Experts of a small language model.
Training: a variant of Muon for the experts, 513M tokens, 7827 steps.
Below are experts of layer 8 (counted from 0) of a mixture-of-experts language model. Rows are named down (a neuron's output weights, with its number) and show model dimensions 0-159. Each number is 50 + 15 x the weight over its row's rms, rounded and kept within 0 to 99.
Before each expert's rows: a language model's description of what the expert responds to. This comes from a sample of Wikipedia text that the model never trained on.

# expert 10
It responds to: Foreign name pieces. Pieces of personal and team names, often Spanish or Slavic, such as Rodrí-g-uez, Fernández-A-rmesto, -ski, -ović, Jr., von, 's.
down0:55 38 66 75 50 56 57 42 53 23 71 46 48 65 53 80 53 65 52 43 75 92 40 33 48 29 48 46 74 40 28 53 18 36 40 64 40 53 74 73 73 57 77 56 49 41 39 37 66 65 47 71 60 61 42 33 30 47 50 51 57 62 56 67 41 64 54 62 46 52 45 61 47 68 46 60 64 66 28 61 50 63 73 64 81 47 75 54 54 65 27 34 64 35 58 56 37 26 46 50 38 47 25 35 70 47 43 36 66 55 32 30 58 57 59 56 36 36 37 33 58 16 51 45 62 57 32 31 65 60 43 38 66 60 85 44 46 16 49 31 67 17 45 47 70 34 56 61 65 50 60 68 42 44 46 63 72 35 25 50

# expert 17
It responds to: Miscellaneous mid-word pieces. Interior pieces of English words, often with k, such as ok in rookie or Roker, and table headers like Player, Rating, Candidate.
down0:35 67 66 69 52 51 62 54 49 47 52 74 99 65 42 54 64 59 59 44 49 22 62 70 14 55 33 59 43 51 32 57 51 40 67 36 56 37 39 53 56 58 43 81 51 15 52 77 41 50 53 60 87 48 57 34 29 61 44 64 60 56 89 39 42 41 33 52 54 51 51 88 73 40 60 51 42 60 49 24 80 67 33 52 61 35 47 25 57 78 57 63 50 38 51 84 55 40 45 45 57 62 43 57 37 45 70 29 43 42 21 69 29 68 62 48 44 53 56 51 31 45 34 58 60 47 74 70 56 62 58 44 52 37 44 40 56 47 43 50 30 46 39 67 32 64 41 50 56 33 28 58 32 51 85 56 71 59 49 57

# expert 3
It responds to: Determiners after prepositions. Articles and possessive determiners, chiefly the and a, often after of, in, to, for, as in "debut for the Sweden".
down0:52 76 36 59 54 51 42 64 64 50 36 39 42 47 19 59 40 45 53 77 40 36 35 27 62 62 70 62 52 48 32 35 39 85 86 41 59 43 45 36 67 64 64 62 42 44 46 34 62 50 32 40 44 59 66 46 55 53 66 34 51 49 62 58 23 72 50 47 60 41 44 46 27 39 38 66 34 60 66 68 42 42 67 62 40 74 30 22 60 44 31 40 69 82 55 61 30 70 60 51 41 59 26 50 64 36 35 43 49 60 47 57 28 25 44 45 18 65 82 34 59 66 38 57 41 44 53 27 26 69 56 34 19 37 28 45 29 64 48 52 28 41 36 62 43 20 36 27 35 31 44 59 44 30 66 47 36 36 33 71

# expert 11
It responds to: Word-final suffixes. Inflectional and derivational endings that complete a word, such as s, ing, ation, ions, ly, ments, ures, often before of or and.
down0:60 79 62 31 39 72 44 39 44 25 46 30 57 55 37 42 37 62 48 37 58 60 24 76 52 39 51 30 43 41 39 51 34 47 28 76 64 48 49 47 63 53 46 73 51 73 38 40 54 49 74 55 36 54 47 57 63 49 39 27 51 63 27 59 51 68 49 31 46 28 31 72 51 63 34 41 37 46 44 76 49 64 51 56 61 48 46 65 36 05 36 07 67 64 78 35 58 19 39 52 36 48 56 62 57 45 39 20 60 55 58 65 64 44 59 22 19 52 38 66 60 58 59 58 27 35 66 35 35 59 14 94 38 38 33 44 40 65 21 60 48 40 58 40 61 34 53 37 54 52 42 68 30 40 55 47 52 40 58 51

# expert 7
It responds to: Conjunctions and prepositions. Linking words after commas or closing brackets, above all by, and, with, as, including, often in credits and taxonomic descriptions.
down0:73 60 46 69 41 36 48 41 67 52 59 62 60 68 08 64 48 75 45 26 59 74 47 42 53 68 67 59 67 38 46 56 58 78 49 65 47 65 58 45 53 32 69 58 43 72 46 25 60 49 25 40 52 52 73 57 84 72 47 31 52 55 70 40 92 42 54 37 34 48 45 56 64 45 65 52 85 42 35 47 46 26 44 60 56 57 43 44 28 46 60 58 45 55 29 43 58 74 61 57 75 67 67 23 55 45 38 44 89 49 31 43 65 34 33 38 36 52 22 56 46 27 40 43 63 56 57 32 48 73 51 41 20 54 49 77 36 29 19 67 40 38 50 39 39 49 48 61 48 48 43 53 55 43 64 50 59 44 76 79

# expert 23
It responds to: Sports, war and arts nouns. Head nouns for sports, military, music and institutions after a qualifier: football, team, War, Cup, band, singer, election.
down0:28 52 25 56 52 59 56 50 64 60 62 61 59 46 29 60 47 51 66 40 50 37 48 52 62 19 73 33 62 74 45 37 44 48 47 28 81 27 66 37 37 52 61 43 28 58 43 44 42 35 68 50 46 52 58 47 22 42 43 55 36 52 47 29 71 54 11 59 39 35 29 91 58 49 29 42 60 49 56 44 44 48 57 58 58 52 59 24 27 19 62 67 64 49 48 55 54 37 58 51 37 33 36 25 48 42 65 50 56 29 53 59 57 38 28 43 75 49 73 38 57 53 42 74 86 53 74 48 38 45 34 42 79 37 23 67 27 49 00 56 56 50 67 58 71 57 36 67 85 64 55 39 45 52 58 46 63 52 45 51

# expert 0
It responds to: Short word-fragment continuations. Short word pieces right after an opening letter or cluster, often in names and titles, such as F-ight, F-ool, Sh-ipp, St-ils.
down0:61 64 36 56 58 36 45 83 54 15 58 42 62 62 37 48 57 54 47 54 56 39 30 43 56 57 64 57 39 55 72 31 60 30 49 44 61 58 76 42 19 45 70 53 68 44 48 43 82 40 71 23 53 47 55 59 54 89 38 80 55 42 68 41 53 55 31 60 65 79 48 43 38 48 38 43 34 47 37 49 23 84 58 45 23 15 47 52 38 53 22 50 60 50 48 42 67 59 39 45 46 54 58 58 40 51 40 54 27 71 48 63 65 44 59 63 50 36 35 61 38 74 54 35 52 57 62 36 47 47 94 19 42 40 53 43 40 37 57 13 35 51 63 66 37 59 36 46 37 47 39 39 59 39 42 18 36 30 65 16

# expert 1
It responds to: Mid-word consonant pieces. Middle fragments of English words and surnames, such as st in Hempstead and lobster, ner in vulnerability, port in supported.
down0:50 13 49 42 34 65 51 41 75 79 29 69 42 53 65 39 77 48 46 39 60 36 52 54 71 57 50 32 52 39 43 36 52 42 52 56 67 46 72 34 24 33 40 52 65 58 27 48 72 62 33 67 40 24 47 26 60 51 36 35 49 56 26 31 71 70 54 51 49 43 36 41 41 44 71 14 48 20 84 50 41 41 54 47 36 58 47 91 57 36 42 48 35 56 79 34 35 65 55 44 38 45 64 47 34 04 54 67 54 57 69 42 48 43 55 57 24 58 48 37 55 16 52 55 70 67 16 61 44 31 40 51 40 37 73 53 49 56 37 66 43 48 63 65 48 74 53 61 50 46 40 46 53 45 33 25 51 42 60 24

# expert 5
It responds to: Words after determiners. The word right after the, his or a possessive, often ordinals and adjectives like first, next, same, former, latter, original.
down0:40 77 32 51 43 41 51 65 39 50 56 62 48 25 54 30 48 43 76 44 20 43 49 65 38 81 59 74 40 62 48 61 44 35 65 54 47 53 41 63 60 61 50 59 57 59 17 82 55 50 59 79 54 48 35 34 69 52 51 60 46 49 63 73 22 57 37 48 51 44 46 71 51 61 48 53 43 62 39 39 56 43 23 62 83 53 55 51 46 76 28 55 19 47 85 63 52 72 61 56 21 44 58 36 44 42 36 45 47 70 48 29 53 50 40 34 43 42 40 59 57 37 53 76 54 48 60 51 78 72 38 49 43 25 51 66 80 31 53 35 50 10 71 39 58 45 30 54 89 48 61 33 58 88 45 28 61 58 50 49

# expert 8
It responds to: Line and cell ends. Line breaks, pipe cells inside number-filled sports tables, and sentence-final periods attached to word endings, such as es., )., ".
down0:52 32 52 35 47 59 36 43 69 58 74 31 71 60 38 26 65 60 60 50 67 76 35 38 60 75 57 59 33 50 37 54 45 61 43 84 87 37 30 58 58 57 64 42 65 26 44 49 70 46 53 45 74 53 63 53 38 61 25 59 63 66 33 64 51 43 51 23 19 54 41 67 54 56 46 24 67 27 39 84 42 63 58 63 68 17 52 63 66 39 54 24 29 62 72 48 53 40 49 59 66 52 49 59 31 48 59 54 19 65 28 32 70 68 29 55 25 53 58 86 50 23 54 63 59 34 53 47 56 42 42 44 34 37 40 55 46 76 28 44 32 51 70 57 46 42 42 49 32 71 42 64 70 30 63 48 41 52 35 59